Below are experts of layer 5 (counted from 0) of a mixture-of-experts language model. Rows are named router (the router's row for the expert), up (a neuron's input weights, with its number) and show model dimensions 0-159. Each number is 200 + 20 x the weight over its row's rms, rounded and kept within 0 to 999.
Before each expert's rows: "gets" lists some tokens that make up at least twice as much of what it gets as of all text. This comes from a sample of Wikipedia text that the model never trained on. Tokens count by the router's weight.

# expert 66
gets: "s", "ur", "ies", "es", "ations", "ities"
router,171,206,202,194,201,210,231,217,224,199,171,203,207,218,216,192,198,221,186,198,197,177,189,187,214,196,148,174,167,202,202,180,244,233,197,187,217,222,189,181,201,197,184,184,217,209,226,222,190,212,225,174,216,194,172,156,191,244,170,208,177,194,195,165,191,186,200,212,195,210,186,214,195,208,202,219,215,173,219,164,175,235,208,225,182,226,212,174,219,185,223,230,205,216,211,164,183,229,193,179,220,206,225,225,195,195,219,195,171,163,232,190,199,223,214,216,188,228,166,218,190,166,224,184,187,196,220,191,201,223,192,207,189,204,197,204,222,176,222,233,217,183,187,217,187,186,214,157,208,204,218,230,166,200,203,158,193,179,185,210
up0,192,175,210,192,190,166,204,188,197,215,170,209,174,242,234,179,213,212,199,207,203,210,214,229,227,221,153,207,202,180,201,197,182,207,194,235,189,161,191,189,210,153,201,210,198,182,189,228,211,195,216,197,202,203,174,182,195,219,189,225,194,218,239,194,169,209,189,166,217,181,214,201,183,218,208,203,214,178,208,216,183,192,196,175,176,201,192,154,211,214,175,200,187,182,184,193,202,219,165,187,233,198,188,195,182,219,205,173,187,189,252,163,190,174,170,170,210,223,204,173,235,214,166,197,198,190,204,222,193,162,179,205,215,179,196,181,232,227,187,200,215,209,168,188,188,199,188,169,169,248,205,223,199,211,206,195,198,181,188,229
up1,186,188,197,193,199,185,201,191,191,212,147,204,192,173,171,187,279,170,194,203,216,198,182,201,183,192,235,167,208,267,196,207,167,243,176,201,214,211,195,188,207,223,207,209,207,199,187,221,195,190,174,178,183,196,202,180,176,186,174,217,206,187,194,221,211,213,200,217,219,202,212,218,218,192,202,192,189,195,187,190,201,204,176,180,219,234,226,214,220,209,223,216,201,212,182,226,206,163,158,201,209,194,213,215,205,181,197,232,209,228,175,207,173,238,188,159,242,219,217,197,176,202,190,199,180,175,200,224,205,164,196,183,199,197,170,196,195,198,205,174,212,209,214,222,192,236,181,158,190,186,194,210,199,207,217,192,180,215,233,204
up2,202,181,274,205,229,187,206,192,198,188,238,221,205,192,219,223,198,203,218,195,172,211,196,195,166,161,210,201,198,206,222,194,212,205,162,194,181,198,200,179,219,167,185,211,241,203,172,189,181,205,169,200,187,198,220,196,196,214,182,193,206,203,199,202,187,143,198,217,193,199,205,219,221,195,201,187,177,205,184,171,239,227,190,205,178,190,208,204,214,209,188,201,198,198,178,211,195,204,175,205,224,210,212,197,198,205,195,172,176,218,223,183,190,224,182,213,188,227,227,189,196,231,181,190,172,194,196,178,166,210,228,216,240,197,198,190,186,185,225,200,208,208,240,139,214,198,220,185,203,196,239,166,190,216,254,216,204,166,199,169
up3,204,212,176,191,187,191,159,216,171,210,194,225,215,168,219,185,221,219,200,189,189,210,221,242,181,217,202,217,219,226,185,189,213,183,215,207,225,207,203,246,184,162,212,215,205,212,200,208,214,210,182,204,205,194,189,158,202,232,242,227,202,218,185,193,200,203,170,196,183,185,187,164,187,198,205,191,170,218,192,205,225,220,197,193,232,181,224,187,214,215,207,225,189,205,206,222,186,201,203,220,182,185,215,189,220,229,178,187,189,167,194,144,198,245,202,203,224,219,184,188,195,162,187,218,203,221,198,227,191,216,199,207,219,204,200,191,178,236,261,188,182,219,193,181,192,202,203,221,243,219,213,227,209,233,210,173,178,166,181,182

# expert 9
gets: "k", "la", "ho", " Ka", "ke", "ru"
router,220,238,229,237,188,212,202,207,152,200,189,200,211,187,189,220,197,236,243,231,218,217,212,184,231,191,192,223,187,171,191,167,204,224,220,215,180,204,217,190,235,206,186,193,209,204,176,161,187,178,200,180,177,212,173,247,187,238,218,211,211,212,183,187,213,225,210,167,197,191,233,206,170,205,166,173,198,210,219,198,202,188,204,176,217,162,196,175,163,198,204,193,170,185,207,214,200,234,204,203,207,170,185,220,201,200,184,192,228,209,214,187,187,165,170,202,194,159,193,201,243,201,200,204,222,199,187,205,210,185,207,215,233,249,230,212,199,196,185,212,200,205,192,213,214,207,161,185,224,177,165,196,189,209,210,185,199,197,201,207
up0,198,184,222,228,195,205,212,202,200,184,213,208,199,218,206,186,208,213,161,197,238,209,239,184,219,206,174,228,194,214,199,185,200,188,210,222,200,204,173,170,194,153,195,177,181,196,166,174,245,203,177,225,227,224,181,220,201,231,206,215,199,217,212,224,170,208,180,173,216,168,218,217,208,226,197,212,178,204,239,231,231,202,227,212,181,195,221,238,219,210,196,210,186,208,175,215,177,250,164,182,220,236,200,206,202,226,190,194,212,214,233,206,191,174,184,190,186,206,179,214,215,206,198,193,189,192,180,207,160,222,183,249,220,219,208,208,216,182,177,225,211,214,203,183,208,212,179,230,192,174,215,200,180,197,240,209,212,195,213,224
up1,200,199,212,189,210,202,233,202,196,225,181,211,183,168,163,211,237,211,193,200,213,217,152,219,170,212,201,227,189,203,198,196,190,212,189,225,172,172,219,182,199,188,193,188,228,213,187,175,211,145,223,195,172,194,221,203,217,204,194,211,208,179,203,201,208,210,198,229,178,207,201,193,184,202,214,179,215,214,198,180,217,201,193,173,200,220,202,208,225,227,212,216,199,209,199,227,246,214,191,188,206,199,170,232,185,225,151,217,220,232,166,187,186,200,188,169,222,184,205,211,218,185,224,203,196,219,217,208,193,213,189,207,200,204,196,236,184,184,221,180,207,228,231,237,218,262,161,206,221,191,186,227,202,213,197,228,162,182,188,245
up2,237,194,234,207,204,210,213,189,193,188,224,215,195,207,191,227,211,211,216,203,174,245,203,206,218,197,248,211,202,197,223,220,213,181,198,200,171,206,189,156,190,198,201,196,234,188,178,170,203,234,192,211,198,212,198,207,221,210,194,182,187,187,182,213,174,160,199,216,170,155,230,193,220,235,178,191,193,232,202,163,200,176,191,202,190,221,225,209,226,201,203,228,208,196,206,200,180,202,205,192,233,200,224,214,150,241,218,179,223,233,204,208,194,190,177,202,231,198,216,201,207,224,194,210,232,181,197,186,212,155,190,185,227,232,235,210,200,198,218,214,211,184,220,195,215,202,201,209,168,204,199,142,155,222,213,216,181,194,204,192
up3,219,209,152,208,225,202,181,203,173,207,249,192,213,196,196,190,222,206,189,201,217,173,195,236,195,215,214,176,246,194,199,202,189,198,235,182,222,174,213,239,203,234,206,231,170,204,182,181,213,196,204,180,212,199,214,233,231,221,194,214,201,214,146,190,235,229,194,214,235,206,181,200,208,190,173,204,168,201,203,174,209,207,200,195,220,194,209,219,194,189,221,201,194,182,193,196,246,235,209,216,163,226,198,184,234,212,189,165,226,208,199,201,202,201,199,223,227,196,187,199,211,190,213,207,191,232,192,220,196,200,186,165,158,183,213,174,188,202,206,184,177,213,192,159,229,187,190,218,210,201,208,232,237,210,177,212,170,213,169,196

# expert 6
gets: "it", "ri", "man", "ru", "mit", " T"
router,185,176,155,197,229,202,188,213,231,219,201,189,240,200,192,148,215,199,220,232,176,190,210,204,181,214,194,183,193,207,215,165,203,198,197,200,229,208,206,203,217,232,222,246,232,238,228,197,228,222,207,182,190,223,210,202,196,184,201,207,185,160,191,207,226,200,217,180,223,225,190,225,220,187,189,174,218,189,181,220,200,211,167,185,210,177,195,225,185,209,206,186,172,221,192,207,217,162,183,227,209,189,190,214,179,176,200,194,223,166,219,201,215,194,152,216,211,206,207,152,233,254,164,211,222,193,187,185,190,203,196,222,207,206,198,213,227,193,184,224,197,199,206,207,206,185,186,231,235,190,214,218,207,171,186,192,190,216,185,179
up0,171,177,213,195,209,155,197,215,201,209,183,198,195,202,220,194,191,172,224,257,203,209,225,193,223,222,186,239,225,220,226,192,243,211,220,195,179,184,160,224,182,197,218,243,230,195,203,228,199,155,237,213,205,212,214,201,211,206,228,210,187,213,200,227,209,208,173,157,228,182,211,203,224,178,220,183,183,198,184,180,222,223,172,179,192,182,211,227,234,203,175,206,175,203,173,206,197,172,202,202,190,236,183,191,170,207,209,193,208,188,213,173,198,216,157,191,187,204,182,184,226,234,203,212,184,169,184,208,200,203,222,208,216,195,201,191,225,229,250,209,199,208,187,197,208,203,197,179,222,212,213,214,205,195,231,200,193,189,191,236
up1,208,184,237,223,199,182,172,219,205,212,201,186,188,211,162,215,209,185,212,194,246,224,179,191,188,210,192,180,204,207,234,207,198,231,185,197,230,182,199,199,185,198,190,192,205,235,208,186,198,205,194,187,186,251,215,173,166,191,219,246,195,149,203,213,209,213,230,204,213,180,207,214,218,207,181,192,200,230,223,211,222,197,189,166,199,225,215,238,242,214,173,194,217,222,205,202,229,143,194,173,211,184,198,197,199,200,204,188,217,211,183,200,167,205,203,220,217,238,216,199,198,233,173,193,174,180,200,222,211,186,234,190,197,186,187,183,218,216,226,214,188,183,202,211,192,238,173,192,237,209,175,237,200,225,204,218,190,189,238,190
up2,186,190,244,206,200,227,227,184,207,172,201,225,160,190,218,183,217,201,194,217,159,230,204,199,152,197,183,201,195,209,232,208,207,182,221,218,170,205,209,198,161,223,199,231,181,218,187,190,189,241,214,243,203,197,196,207,183,184,173,193,186,173,188,218,212,161,206,155,198,185,257,168,200,197,192,209,184,189,214,183,176,206,189,183,217,208,163,204,229,203,216,199,189,196,184,206,188,195,165,185,236,215,175,170,205,224,223,199,193,201,191,196,198,234,199,177,190,195,210,173,214,181,199,198,190,190,224,183,181,167,214,167,188,201,206,195,219,196,169,184,190,194,217,202,218,195,211,180,233,196,154,173,192,220,189,228,233,206,199,223
up3,214,180,158,216,195,216,175,182,169,208,226,163,183,202,217,186,200,206,181,222,235,211,206,259,196,211,217,210,245,179,205,215,220,191,206,187,213,224,211,247,169,187,200,243,211,226,190,204,191,191,209,175,219,183,191,200,217,192,198,191,224,194,194,208,172,206,204,203,195,195,228,174,211,190,153,170,221,198,164,198,199,190,188,213,204,130,208,212,232,194,198,195,173,201,141,191,221,184,186,196,213,189,167,196,207,229,204,154,215,184,230,192,194,212,205,211,211,208,203,209,217,200,179,198,208,195,220,218,206,227,201,191,213,205,218,222,193,240,206,204,213,210,206,199,199,184,204,221,205,224,196,217,224,205,165,204,181,196,193,244

# expert 40
gets: "a", "ra", "ha", "h", " Ra", "la"
router,185,194,237,167,228,207,195,167,207,159,194,206,204,188,199,221,210,224,211,204,196,182,195,166,190,210,226,232,209,202,192,204,181,194,197,199,204,190,187,212,187,200,210,209,166,216,162,192,206,205,241,235,163,209,223,169,234,224,168,229,206,222,223,210,213,199,203,204,208,191,206,189,177,234,198,184,163,246,185,186,210,200,188,197,201,204,134,197,200,187,191,177,191,179,212,219,172,250,212,229,189,228,197,190,199,232,172,226,210,191,165,202,205,216,185,159,203,189,183,149,188,208,199,188,209,208,212,217,185,154,233,188,203,206,192,199,209,187,200,234,192,235,180,214,213,204,209,207,212,209,216,183,222,201,217,193,201,218,208,208
up0,178,173,242,167,186,173,232,191,184,155,201,220,198,217,230,211,184,203,210,215,205,219,222,201,190,224,189,232,188,198,193,186,223,198,241,179,203,183,188,183,222,180,209,219,204,205,188,194,222,172,208,193,174,186,217,165,192,224,202,220,204,210,251,239,180,198,193,186,248,177,215,205,196,200,217,216,212,212,202,199,191,194,228,168,187,240,193,205,232,185,176,243,231,173,217,236,191,208,206,181,222,215,187,182,193,186,184,211,236,205,219,178,219,217,193,159,208,203,183,214,222,199,163,189,203,185,202,233,226,198,174,197,217,215,190,208,211,203,198,210,163,211,208,213,222,195,186,237,174,206,205,186,199,252,202,185,189,189,202,211
up1,176,174,226,216,208,188,194,180,187,182,140,205,174,218,177,191,233,176,211,187,219,179,190,203,174,219,203,199,211,226,198,189,156,219,166,166,184,180,201,227,210,195,196,196,213,201,210,207,183,172,213,181,200,206,228,200,213,179,186,192,200,178,206,168,210,181,189,189,187,204,205,179,204,185,239,193,208,239,185,164,226,183,176,176,186,221,125,213,241,207,202,209,220,210,204,227,201,194,180,205,196,206,213,238,187,196,171,227,207,207,163,159,188,245,202,183,212,222,204,218,178,170,176,190,184,190,193,238,184,199,203,196,186,190,205,219,199,202,205,214,208,220,215,229,207,209,162,202,186,210,184,213,221,207,198,222,179,209,207,218
up2,223,208,222,188,220,233,173,225,178,191,220,209,202,200,210,217,219,210,230,172,184,248,216,193,221,171,194,192,215,205,212,221,207,176,190,204,171,215,217,191,193,231,178,228,210,240,205,227,235,196,233,205,183,168,178,182,202,232,216,219,211,170,185,214,164,192,216,215,198,196,232,193,209,244,184,188,183,227,198,180,205,194,187,200,183,233,207,188,209,191,197,208,209,202,191,193,192,208,213,177,240,212,168,200,196,224,190,206,197,212,202,213,197,219,167,166,230,222,194,205,171,174,181,180,224,199,207,181,197,211,222,183,211,226,217,213,226,194,185,215,191,218,205,172,215,197,174,208,208,168,209,124,178,227,201,226,212,195,239,199
up3,207,163,199,181,215,188,141,181,180,214,208,192,194,231,183,184,185,177,187,227,210,199,212,167,182,196,216,193,232,183,238,187,257,198,196,196,211,152,192,201,180,219,178,221,170,184,188,170,207,196,209,175,227,187,217,205,241,264,217,185,210,171,188,206,218,193,193,215,223,211,186,188,203,236,182,207,175,221,208,178,221,220,154,180,204,180,188,216,196,231,213,193,191,222,197,213,215,215,225,191,194,225,220,184,211,211,192,169,211,184,181,189,203,219,229,190,231,214,209,224,212,205,189,218,207,211,168,202,206,189,206,163,203,198,216,190,200,196,198,165,189,224,242,212,202,196,205,206,217,203,207,206,180,201,199,187,176,168,168,189

# expert 18
gets: ".", ").", " G", " Fa", " Dr", "ity"
router,172,205,181,175,198,191,226,224,209,183,189,189,208,198,215,211,161,204,190,175,182,188,181,167,188,203,173,189,171,199,193,202,216,211,183,178,216,227,200,185,211,193,201,159,191,182,214,193,208,190,162,161,212,183,209,226,191,206,201,193,175,173,193,229,156,184,203,181,187,238,180,234,204,200,210,176,200,191,197,160,183,212,173,202,197,210,230,209,216,157,239,236,216,209,215,173,188,227,206,212,199,165,237,237,215,177,215,203,165,184,216,222,194,190,208,224,189,205,167,226,226,178,226,225,196,194,215,193,206,226,234,189,186,201,202,226,186,168,180,223,191,216,198,233,169,193,188,224,199,199,211,179,230,175,199,162,185,188,198,207
up0,210,185,209,194,196,157,220,198,222,190,212,217,198,211,205,184,161,207,204,181,199,194,198,213,211,194,181,238,179,209,195,215,171,196,175,215,177,169,198,174,167,169,209,173,222,199,153,215,250,197,202,184,240,186,222,189,212,170,165,236,199,221,217,214,179,219,192,163,200,155,233,218,164,220,166,182,206,212,224,170,203,171,245,185,188,200,200,207,201,195,191,229,231,168,198,205,206,216,174,192,175,198,186,199,180,205,193,180,206,216,221,174,214,196,209,214,208,222,186,181,233,179,198,207,199,191,197,199,161,230,234,205,222,222,194,179,221,203,178,204,184,195,179,192,199,223,172,225,183,208,201,186,183,200,232,187,212,188,184,217
up1,176,173,245,191,204,213,208,189,222,243,212,176,192,179,156,215,252,206,226,205,249,203,187,180,211,235,220,189,202,223,212,219,175,216,201,206,192,202,228,153,197,201,189,161,207,232,213,201,215,211,226,213,201,215,201,191,220,195,163,217,210,168,210,224,203,217,215,221,197,204,188,195,158,218,212,189,194,198,231,187,248,181,187,164,176,202,214,197,219,216,199,213,213,217,199,214,203,199,218,181,204,156,190,192,220,233,205,200,210,220,183,199,174,216,171,201,229,189,200,196,232,184,203,179,180,162,174,214,180,181,244,199,201,177,206,203,190,210,206,217,202,202,181,230,175,201,179,196,220,200,194,176,210,176,231,201,191,226,193,200
up2,228,194,204,234,202,201,198,207,187,164,226,204,198,207,201,179,224,190,208,169,204,198,229,210,157,175,195,158,215,188,206,201,172,196,220,186,163,195,218,178,187,210,176,206,226,181,216,208,191,211,211,214,178,220,218,228,213,208,160,217,197,183,227,199,211,223,206,199,163,165,230,208,214,216,166,203,195,174,189,210,242,214,213,199,166,225,192,199,223,214,196,193,226,197,177,206,206,201,223,195,222,187,203,186,197,196,204,187,187,220,211,245,164,238,172,206,200,202,197,189,191,209,178,232,183,182,196,170,156,177,193,186,178,219,228,188,190,179,183,209,211,199,247,186,220,221,196,212,172,176,197,145,199,209,199,226,178,160,184,200
up3,197,183,169,203,214,226,158,200,199,218,194,172,179,195,215,201,199,196,192,200,215,211,192,242,196,216,209,160,229,167,182,226,232,193,218,188,194,178,236,219,220,179,212,218,201,215,213,214,188,201,189,194,232,176,206,201,235,208,203,231,181,208,208,200,172,184,215,201,194,216,236,207,213,164,201,192,217,190,214,179,214,205,191,161,235,192,196,201,185,206,204,230,195,210,211,173,219,181,204,168,213,201,169,177,226,236,208,188,189,192,214,211,220,221,181,180,226,179,202,190,235,196,152,230,185,243,171,222,193,208,231,212,185,192,187,161,177,228,205,192,157,229,217,201,209,200,191,239,228,202,206,214,219,196,188,174,199,211,160,192

# expert 116
gets: "ers", "s", "ies", " team", " m", " States"
router,229,164,208,213,223,206,185,209,203,229,183,233,203,200,228,199,224,162,167,227,204,181,201,195,184,177,176,199,221,207,152,203,197,191,169,188,186,209,188,205,226,186,196,197,195,172,206,204,208,168,190,184,194,206,180,211,181,199,213,217,197,185,214,198,187,216,163,176,222,188,210,186,214,174,218,200,228,181,244,233,225,243,210,198,167,208,228,196,207,196,236,210,217,188,168,216,193,224,188,180,212,201,189,192,193,178,201,235,190,217,197,217,186,205,195,209,201,207,192,208,205,193,194,195,194,229,164,245,206,178,217,221,226,200,223,189,235,241,196,197,252,171,220,186,185,237,178,164,219,210,194,204,169,219,215,196,221,170,168,201
up0,177,186,207,183,191,165,220,220,224,196,205,212,183,199,221,199,200,170,204,210,204,201,245,231,224,187,174,205,209,224,195,205,198,206,211,211,194,201,184,198,188,135,191,192,194,166,165,213,226,189,199,188,182,222,224,174,213,202,194,202,196,217,240,225,188,213,178,177,201,203,191,205,227,182,221,186,226,187,225,199,196,237,201,183,191,206,198,183,235,228,191,221,224,197,173,212,178,240,182,187,191,226,180,199,200,179,200,185,216,220,261,181,222,234,188,185,210,209,172,189,198,217,222,227,190,222,205,208,181,177,203,161,197,214,210,165,198,232,202,225,194,179,181,173,188,191,171,183,158,226,205,189,203,228,203,209,183,176,199,242
up1,179,210,247,184,206,147,184,174,181,232,202,221,193,227,181,212,208,180,213,201,199,221,189,196,205,198,208,207,241,223,197,203,196,210,204,218,174,189,155,182,206,222,200,224,194,203,205,191,247,175,211,216,179,198,205,196,197,184,240,189,226,198,223,207,191,187,158,213,216,210,198,184,208,216,259,187,201,198,210,206,216,204,174,175,190,192,184,225,190,191,214,224,233,207,211,215,202,197,168,225,212,200,185,181,165,226,196,226,175,220,171,208,187,211,202,169,179,226,194,189,224,229,198,214,184,184,190,235,203,165,205,199,208,197,188,222,195,206,190,204,205,224,194,229,182,211,198,187,238,159,201,217,212,198,226,207,171,171,259,200
up2,205,189,216,208,212,213,203,235,190,172,217,193,193,201,226,189,204,213,214,160,172,212,240,205,192,185,198,182,213,187,227,174,208,187,180,172,192,208,187,218,183,203,215,231,228,213,183,177,193,228,196,203,198,184,182,184,171,220,206,197,234,179,192,225,170,204,217,195,182,200,226,159,175,203,188,201,179,186,208,194,212,254,200,208,187,191,218,209,215,199,224,172,205,197,223,201,162,203,187,183,247,179,193,200,189,185,187,175,189,206,184,214,172,230,179,208,228,204,214,159,209,181,132,194,185,165,199,175,182,166,185,190,225,231,203,189,197,214,187,196,189,196,192,173,255,209,183,185,195,193,200,158,215,232,211,209,217,200,179,207
up3,208,188,168,218,204,223,158,207,193,175,200,203,213,183,205,171,192,191,186,208,212,201,226,253,211,184,208,219,227,253,221,198,227,177,194,186,199,174,249,258,213,197,196,227,220,162,178,228,177,195,175,191,205,199,194,181,233,215,202,235,216,202,171,180,185,202,181,211,215,171,184,182,191,205,174,206,205,229,200,168,222,216,186,207,219,171,243,186,197,180,209,205,206,215,161,208,204,201,185,202,191,206,195,216,204,195,209,173,180,237,202,174,219,202,208,213,211,193,207,189,228,188,228,183,199,205,198,231,216,216,181,159,186,196,221,180,197,215,196,163,199,215,214,188,166,202,207,175,210,208,235,204,188,202,175,214,211,224,165,197

# expert 51
gets: "la", "cc", "c", "|", "u", " U"
router,252,207,206,221,200,225,198,194,172,179,199,195,218,215,196,222,195,199,174,189,237,200,195,187,196,187,208,199,225,205,206,210,187,180,230,216,188,200,177,203,198,160,239,213,188,205,188,223,228,158,233,233,177,207,206,206,208,234,179,198,243,215,195,159,217,259,208,212,196,179,214,188,205,204,172,200,184,215,151,211,213,170,207,220,203,201,187,215,172,162,199,183,177,203,197,185,190,244,244,193,196,230,230,200,198,208,187,195,170,161,160,194,186,199,173,182,201,203,197,228,220,202,177,198,196,204,151,200,198,201,215,205,200,214,186,179,199,228,193,193,184,168,223,225,205,211,176,179,184,190,209,220,175,188,206,183,201,210,208,195
up0,178,185,221,221,186,192,223,230,218,234,189,200,210,203,205,211,180,169,207,190,209,182,253,185,231,205,165,238,231,201,180,220,209,180,199,215,212,177,175,184,201,181,186,213,198,172,159,197,221,201,251,194,240,235,200,190,212,198,228,215,233,194,179,183,178,167,192,186,216,189,225,195,197,169,185,191,202,216,218,201,182,191,217,198,173,186,225,195,211,193,186,194,220,171,172,244,178,188,165,177,202,212,195,209,210,201,205,182,182,180,193,194,206,210,219,143,231,197,189,218,217,213,168,230,194,195,193,204,213,220,198,199,202,214,198,167,179,210,212,200,189,202,168,185,167,196,183,193,168,207,225,228,232,212,207,211,203,237,181,203
up1,203,169,220,208,183,196,195,171,173,184,188,212,189,199,182,223,197,204,202,188,227,195,180,201,210,225,194,211,195,211,225,190,184,209,163,202,155,185,183,178,204,164,187,212,206,200,217,227,215,197,199,211,199,200,250,190,207,183,179,210,224,203,192,200,220,219,205,234,228,170,186,201,190,213,217,212,207,212,222,192,238,196,167,177,166,212,206,223,229,182,190,177,176,211,147,203,220,185,220,187,207,192,176,214,250,213,216,250,205,241,158,174,195,181,171,198,201,211,229,235,228,207,171,200,196,174,212,226,205,168,230,198,205,190,195,218,184,199,221,216,213,233,212,215,197,229,209,168,205,191,203,183,212,190,213,215,181,226,225,176
up2,243,189,228,195,220,207,186,235,185,182,212,214,189,195,236,227,189,196,198,209,215,246,230,206,199,185,245,177,195,216,193,215,221,137,179,175,201,188,226,183,188,220,155,215,189,212,220,206,189,200,184,211,186,209,202,247,193,195,197,191,195,171,193,229,196,179,206,177,221,220,224,197,193,224,216,203,196,191,212,214,206,210,189,227,176,228,185,216,240,203,177,219,219,222,186,211,189,231,204,221,220,215,217,188,215,202,196,195,189,206,191,176,178,166,191,209,190,206,210,232,195,213,184,192,177,180,217,174,208,186,195,189,199,224,210,189,188,215,211,196,189,207,209,195,225,192,229,168,202,197,203,146,208,241,172,225,208,165,229,245
up3,207,216,167,230,196,204,180,171,154,194,203,203,211,207,185,192,172,214,214,191,189,208,187,208,198,228,214,193,250,209,179,176,227,160,180,198,185,185,209,220,182,188,206,185,191,187,165,182,217,225,190,159,229,185,216,220,212,194,209,260,206,232,196,191,191,213,214,216,190,208,192,190,220,193,211,176,186,214,202,188,193,189,173,210,179,199,180,196,241,204,182,197,201,230,185,162,214,226,187,210,187,211,243,146,234,193,176,175,213,170,182,176,197,195,222,198,195,199,244,200,206,194,164,215,191,230,164,214,175,193,181,193,210,193,194,191,191,244,192,207,179,232,225,196,184,195,159,185,215,218,192,186,216,192,188,207,215,189,193,197

# expert 58
gets: ".", " |", ")", "|", ").", ";"
router,186,208,199,198,214,194,171,185,207,173,198,152,163,222,220,215,175,207,197,214,219,201,213,220,194,206,205,203,188,183,212,158,176,230,178,165,245,215,207,219,183,194,192,195,223,230,226,210,190,195,227,177,235,196,194,202,192,215,216,217,223,174,185,190,213,183,214,215,191,235,178,204,144,207,177,197,214,204,210,227,186,202,211,225,210,266,179,224,206,209,195,228,183,212,196,179,211,226,244,213,223,194,191,210,182,203,191,204,198,194,215,156,221,224,213,213,187,181,206,205,213,206,208,197,213,197,206,255,186,234,227,206,203,217,222,193,180,206,196,196,228,245,223,184,208,194,180,197,209,184,212,209,190,207,205,215,169,230,227,229
up0,200,181,209,227,217,147,171,236,234,197,219,225,185,189,180,223,201,169,200,208,225,215,216,222,213,204,206,239,169,180,198,193,204,187,186,206,215,200,200,159,216,158,186,212,212,204,207,212,246,189,173,194,210,172,214,210,196,202,197,194,190,203,211,187,168,214,200,174,187,172,232,193,199,205,171,179,214,199,206,218,188,208,177,219,200,243,192,220,194,191,194,210,156,191,186,234,179,196,192,174,201,212,216,205,205,209,185,196,186,219,227,181,228,218,189,144,182,212,199,199,248,220,192,189,232,191,217,194,184,202,217,232,195,163,205,204,200,214,216,188,209,180,179,215,194,226,182,214,133,189,202,218,220,227,197,188,205,189,198,222
up1,183,205,211,207,167,150,195,207,157,196,197,228,185,210,174,216,211,202,201,186,254,200,199,173,195,243,205,199,196,228,231,193,144,226,179,186,187,186,215,210,204,177,186,189,240,215,197,205,172,168,243,205,225,182,263,190,191,201,192,192,209,195,232,198,200,182,180,197,202,207,205,205,190,194,191,210,191,173,209,192,185,201,166,216,190,185,200,238,187,209,209,215,230,235,210,198,230,207,220,222,210,197,219,218,200,171,192,225,206,224,163,169,208,214,194,193,215,215,220,200,215,181,215,183,187,192,185,233,181,206,209,186,228,193,233,204,195,225,161,212,211,234,216,218,193,179,197,215,186,206,162,213,178,176,217,198,196,212,209,205
up2,179,193,199,194,208,218,174,227,193,180,226,190,206,202,195,204,184,168,216,225,189,215,192,193,212,190,226,212,194,215,210,200,173,233,197,236,213,210,199,229,198,180,202,234,204,222,180,169,222,202,212,197,220,197,164,212,188,190,217,205,193,193,203,188,184,165,203,161,175,191,207,184,200,208,163,175,207,232,223,209,179,196,212,213,190,250,195,178,220,229,244,182,232,178,192,197,185,216,179,175,227,208,199,188,196,249,184,192,216,223,191,159,192,195,170,187,196,209,220,178,232,180,191,208,212,171,210,198,173,189,203,166,212,202,212,163,160,186,184,174,211,219,186,160,236,205,220,192,177,214,198,183,155,214,211,223,233,224,204,200
up3,196,196,197,206,214,187,174,210,200,219,184,200,201,209,194,195,179,215,180,183,215,191,163,231,217,193,248,181,240,205,205,199,211,208,211,224,193,191,223,242,191,178,189,206,220,170,200,194,214,208,201,185,238,216,169,169,175,197,203,244,208,209,178,225,217,192,187,231,168,157,190,208,227,198,187,210,212,204,191,191,209,184,170,197,242,178,188,208,217,178,233,203,215,199,202,173,197,212,193,190,187,235,211,188,240,250,198,173,207,193,194,170,193,225,190,221,218,154,209,194,193,192,204,174,196,226,219,194,204,188,227,209,181,227,163,202,196,229,175,221,236,207,214,216,197,192,186,235,215,213,196,227,195,219,197,163,158,227,191,202